Experts of a small language model: a variant of Muon for the experts.
Below are experts of layer 5 (counted from 0) of a mixture-of-experts language model. Rows are named gate (a neuron's input weights, with its number), up (a neuron's input weights, with its number) and show model dimensions 256-383. Each number is 128 + 24 x the weight over its row's rms, rounded and kept within 0 to 255. Numbers have three digits each.
Before each expert's rows: a language model's description of what the expert responds to. This comes from a sample of Wikipedia text that the model never trained on.

# expert 21
Description: Sports results vocabulary. Words in sports season reports, tournament draws and tables, e.g. finished, won, seeds, ret., Total, Doubles.
gate0:171121103089161097103119160113155122121095119082129109122109178121183133136135091128134115147100102216107101122134119164140122101134122131125127172126124140140091086148148170145106109127087134100122152130154078125141139112093152131131147173128118131144158104133113111121156148109164146124113119119147110144128153149128136154147107123134162115139176094150102146123136135106155089117118
up0:133124111175141103110131147135137118124152161122122068085134111123177103125127134125182128141094147137105114146115126098140118138122135130140153142107150167149124130151131131171135138115121107129138122076168107110124137125138126095139156135146122145102144114182156107152102110119090104137145175152143137169127156172134103111086108096119124147114142092142150139139117097095100122159069

# expert 25
Description: Past participles. Past participles and -ed endings after was, were or be, such as used, built, published, scrapped, lifted.
gate0:122108120128123120143097084131097088136139105178112077135093098120134123142157097115164154114133112144126115162151128108124137153131129182164140128125151133121180141143124164123137100116169118129137132126116175133124141128115146066123134097114142144066081150145178116109151098106129152117098133113156117103096157131117151118141114167089092142182132177156160104135127132142142137104119
up0:125115118143141169112104131114137091109141133159157118142117136059133099126153114138136075100093127104124124127132116198125150162120101152109153134156168127127133128117120148122163122113134131165071113161143114163170187130128118111062140149160114131124126156167154110118139098041120148127133109151141151141109118072090131117118140089129131088149088114137106154116148130166137087116128

# expert 29
Description: Table and infobox headers. Table-opening pipes and infobox field names after a line break, like Species, Genus, Born, Team, Party, Population, Years.
gate0:132135160127082107091150104093180140140104100129143122134136174113130137143185130110086099137061157198157144099097085131122100142134113087158180164076081120142101113123123163167111126145101122099154173083113094086137127116135168125156117124113110172126142104120113143131106123180111115135119120109112172138078211148127095144114136110107119150150112109092147124098138153175141083203139
up0:138130147105130149124116139130090130128141090111164117140113169133107126158094133122152104122127099122163134129127158110116124167109170086138099146117126145155201117136092125136139142129134131098103152128137099134139110140133130123121127142129109108118122149138156104117152158118136102153131082115132172095162124083145137140087148114196128097085120148138117086101176156185133114102139

# expert 27
Description: History and politics words. Capital letters and word starts after the, of or and in history and politics prose, e.g. rebelled, ruled, Qurayshi, Grand.
gate0:162138147132150097110153142122161096177121142138140127132176107112121109137122122120105148179151107105128107133127154080157138108095147103123139127126124120108116140086155085120120141100113142157123161122157134128114113109174122147076104098134148123136076121126129105175150169155140096114140139125116151118148121134160134153109111130116114090138171122095141101126120100123147155134129
up0:121132097166106133093140163146139153158094101130138085117127114145167133119159130129111146100113113111143151091154127130160154146107111140145121136115130142120129117170147081139106163162089157111139163168141166149130107156157106109121144147142117113125117124140145078150098115155118098075136078130169146161116133137131142091139131138167110167147104126106138116134136132138170108138098

# expert 17
Description: List bullets and pipes. Hyphen bullets and table pipes at the start of a line after a line break in infobox and list entries, plus include and including.
gate0:096129137118139129158135051106145128146107084173133114145151159109181141128140110146129159161113107135159113161128174096154156122125121157130103123165118158112112100139127093138109120085115117115128150116158122130169101122085103119087187135134094098122154144099141174127116159129165147146119142096146114121155139122131064139140131137150136138140129074139148154105142149087131136114160
up0:091145150109115149132146225120154180075157087124141088140137120151157136123143147133097140102148120099142146140168086100092128126142141088106123097121133133165134159091150137118105108116115145106116128095148129103091121111127118127100111130099100117164158160141110111123104145134123169134121151112147153145166103090116119096108138159130096165160109092096133109105151134122148131103125

# expert 57
Description: Word-final endings. Last piece of a word, mostly plural or suffix s, es, a, ley, in names and nouns, e.g. Wolds, Gauls, Gottes.
gate0:147119111114127104124126121144105127141135127122135117085083061121101167158101153170154136130174135155133123141107124118161123145095145109115103133128148081150044157155147127136156126147126087169151116091175123145114113146119143115127121134120105143153156151150120133129151141121157093115106114112140162132145111109115125150142089150097145140111177085138138129097167081170144151149110
up0:133119151111138106147137164106125121125098118133091135144151140116153164130120100122146137147142133134149148111109158132120127131148065144082162122116142137122156105157138107122135143118139121083112125159124127136154122116120102152136124083095197158181117107156095154135158132092149126158101117125131164136156148154113077171077101103124099161130142118160100125146109164112097114112129

# expert 51
Description: Ends of foreign names. Final pieces of Asian, South Asian and Slavic names, often in tables, e.g. Siyi, Babu, Aghajanpour, Singh, -ović.
gate0:080140141121107121156143131173096125128164158120108166163142122123143135109127138124139094149132135066129103099152149115134154120149117109147168144141093137163093195162159179157115136126106139101166120154130082115115142134086133137133156170155155120143154115155085092126135181129115113156116145122106111138107113128087145110135137145125103166098152109109127112139163096140102110177138
up0:081128127142111124082132112155130123113113103080137097076150168116149120093083150137145190131098126125116114108112141138159150110103176147126120123125116150142207146085129134122114154113095126122149158123137137106163146099115087130127123090097116120135111120091175126124136126170142099151118144205171106142112118087141156113170116152119129141158153142096195127101132150087119147094150

# expert 9
Description: Mid-word consonant pieces. Word-internal pieces after a first syllable, especially m-containing ones like m, em, om, erm, e.g. Emmett, soapmakers, inserted.
gate0:158146143145121090083094170134084146156116138106116126140136160151134133112141113126091172087139128115133112115147139122123142107054131121089111136146140113123098091129114121161133138094118161105176143117130108116128098149076119165109147158132099167106159144122104085096120085098155129163128132142084129146098106150137131103130120105139128112142103153110079096144121116112127109104164
up0:123119100080149098088135141149119149127125165110153130137143107155111108160103145140142098115118114133173144124142109095150144122159108101094121113133119135115135126133122120096154125136107110097123118162142126125129158137133116130155124131147166155143148114135113117109076126061136124120116126127113155111123106076104102151125150156137195180145091142142133156167126136107139150142116

# expert 12
Description: Word-initial prefixes. Opening pieces of words and Latin-style prefixes after articles, such as ad-, bi-, sub-, anti-, co-, multi-, trans-.
gate1:152113137138105105125133178127126112138153121119115153119166178099140125131113155127119164123113133207134140132114149156136151108140135093129156125149141127163066101081142140130117110121139136109126136147108094096128120138109169116137144154137102130119126162124063162142144151145112122144135131101134118081130101152119075158122106152123130112122160129136115091115107102120132059181154
up1:116137114121138140098118090094117084109108154119102175167202095134110121135137133096130135141091150130107055114144151088101136134138127123103162120095154121097155153177105120125118134111139131143100151102133116113114153086125136100109153105087112105159138097103125135105084118110096095108153072164178120153133175130135148106105116150096126139118104166074141137131136139148133141153141

# expert 36
Description: Reporting words, that. Closing parentheses, "that" and "which" after reporting verbs like said, stated, announced, plus music-infobox nouns like figures, chronology.
gate0:108128150125121100181140121104139103176165155148113133123129108134145132151128155096121126112161148078120117138105092088144174144113100157087137145123130144157117156111151165123153137164132109133086122157141105113111140142104126151122112180175156091116109144120100110123088208154109125098102147085130112104123154176128139122141131115121146106099152168127091177058115150152139126160152
up0:183091135127150107136143094102134115135129136090151163142128114127142144112080117104160157160141134114081133142145106143134127158089097136135132119164113147139137113120133168171137076153151137107110121150098153157139115131155152134112124125139123083144111100120151125144092180161137076106113130138122126144126163125119152139116117150168124136120129143130162139158140164129085128125124

# expert 5
Description: Mid-word name fragments. Word pieces inside proper nouns and place names, like Panch-ay-at, Himal-ay-as, Ker-ch, plus digits in dates and table numbers.
gate1:168127122131103093128133128165103068131139148155109121095063116094111157132133146128123127116119071141132145118145148129121164103129165130103137134106131145145145153117172145104135116075108146129111145154120120124111103139094139062114136097127167124076107140137162134105141128126093147092125139106138111160134166099109154126090107099154131106101121133070145116157096136161146149142129
up1:129153116114121106122148107121154119120183124133116135182093122094094119127114146154128123085135136106127100123070131182114154102137120167134081117170136153113109150136124147211115127121107153137142105108115126138116151101112168123135096094127169159139128148136169157118149131125135135103140124131137122136120124104146107121132120093115075126106157122127124124153109123084121115159161

# expert 62
Description: Word-ending syllables. Final syllables of names, Latin taxa and other words, such as -us, -el, -ia, -ensis, e.g. Lonchocarp-us, Hapo-el, Fricke, grammar.
gate0:152123142125182141158118116142140145110143150127106122118156178144154112117124092123140157124117126116126113131104145110107118143139116131102147126116090133150058158115158119137100120110127124108136131119118092120159142162135111153132180119142132164107123117073118170120155154157163127123151097152145131134139133121097158166144117131085078110086116117109124151152122062162127107122175
up0:166115158095166112079101095102129112145122116112097136135140165161122159151129091130127114137142134114102139134180094101107102093115135135104121138163157124087178138108132137092145137134152157110153169147131094126141146162133126108097140129128133147139098111145108148134101140117138133112124116125096100121147186120069137126133133151120137097171079142149105099153081164155127124159176

# expert 20
Description: Adjective and noun suffixes. Word-final suffixes and common adjectives before of/and/in, e.g. volat-ile, differ-ent, short-age, renov-ations, European, political.
gate0:168103134134165130137115150128101123131203144136143100139116094143120140161106139146166128146176137072086184137168091106151105148112130123129142138103134114165176137141131084092126124070125137108090159082171122137108139162175128149167112144113137149159142161134150151093173121148123127138105125139127116141138135101139111165105107137125130138119105151145119144133152137042086050128157
up0:096139134124190088140088163109110106102154124116147161097145118129127143147105114149140121138106149092114104149102130141132147172140144108120108165159139116142104105117089164158129111173113110115148080127137144199102104139087117097146153130135134112149087133171133144128153114119133120165103119103126098110106082133119140140094119113086121136120139104136094135151129155097127146141153

# expert 8
Description: Word-initial fragments. Short capital or lowercase word-start pieces, often in French names and words, plus "al" in et al., e.g. Jean-Pierre, Je réalise, amassing.
gate0:136136132103117145096120162125124091124140160108135089108112099101128101105083116123094104130132112107149142159118080118147145181102105108191115169109151135166167135128159085094146129092125135182162146129160124098126127155134174148039125126158109072083148121129103097083160145172168142169130139129135131069110136139132146155114111151111116086115079119170116085138147124159095140163107
up0:144153143134120126148087131083098170166109093127146156132142155131113161140150133152116131106120070110171069117113164150149128112136104172146125105114099138089164081108112142118164101112165102120154116181139150130126111154158138131132081128146140124122114132136119132159096163149145106161139103133111125139091111143132107122161133111102108105141125127099098125110148119125153159162109

# expert 63
Description: Subject pronouns. Pronouns he, she, they, we, especially in relative clauses like "the meat they are given", plus hyphen-letter pieces.
gate0:141102130110077174065142110128120147119141133134129165126176173101114140138123166107138132107134142111100122139165154115133142090179128148127177159121083127164125134113146165118142142139128143128144139135128089140149106106139143163133135155128118121110129146123165089118119112114104165120140090102118132118149090159148105094134084142176157123183085135127123129108113152088121120119153
up0:146139088145141137107108083083108160147118166103086134155153158160173107127126120161144132103132149094146155116168138101171161077074123140128101111134101158119162126124156103124137102144130090111129113130104115127122110086121132132080124156144113143132126131156103160118128127168109135190163097144159139135143160156115118124163153116152111096129123135143143180122115129069124140116197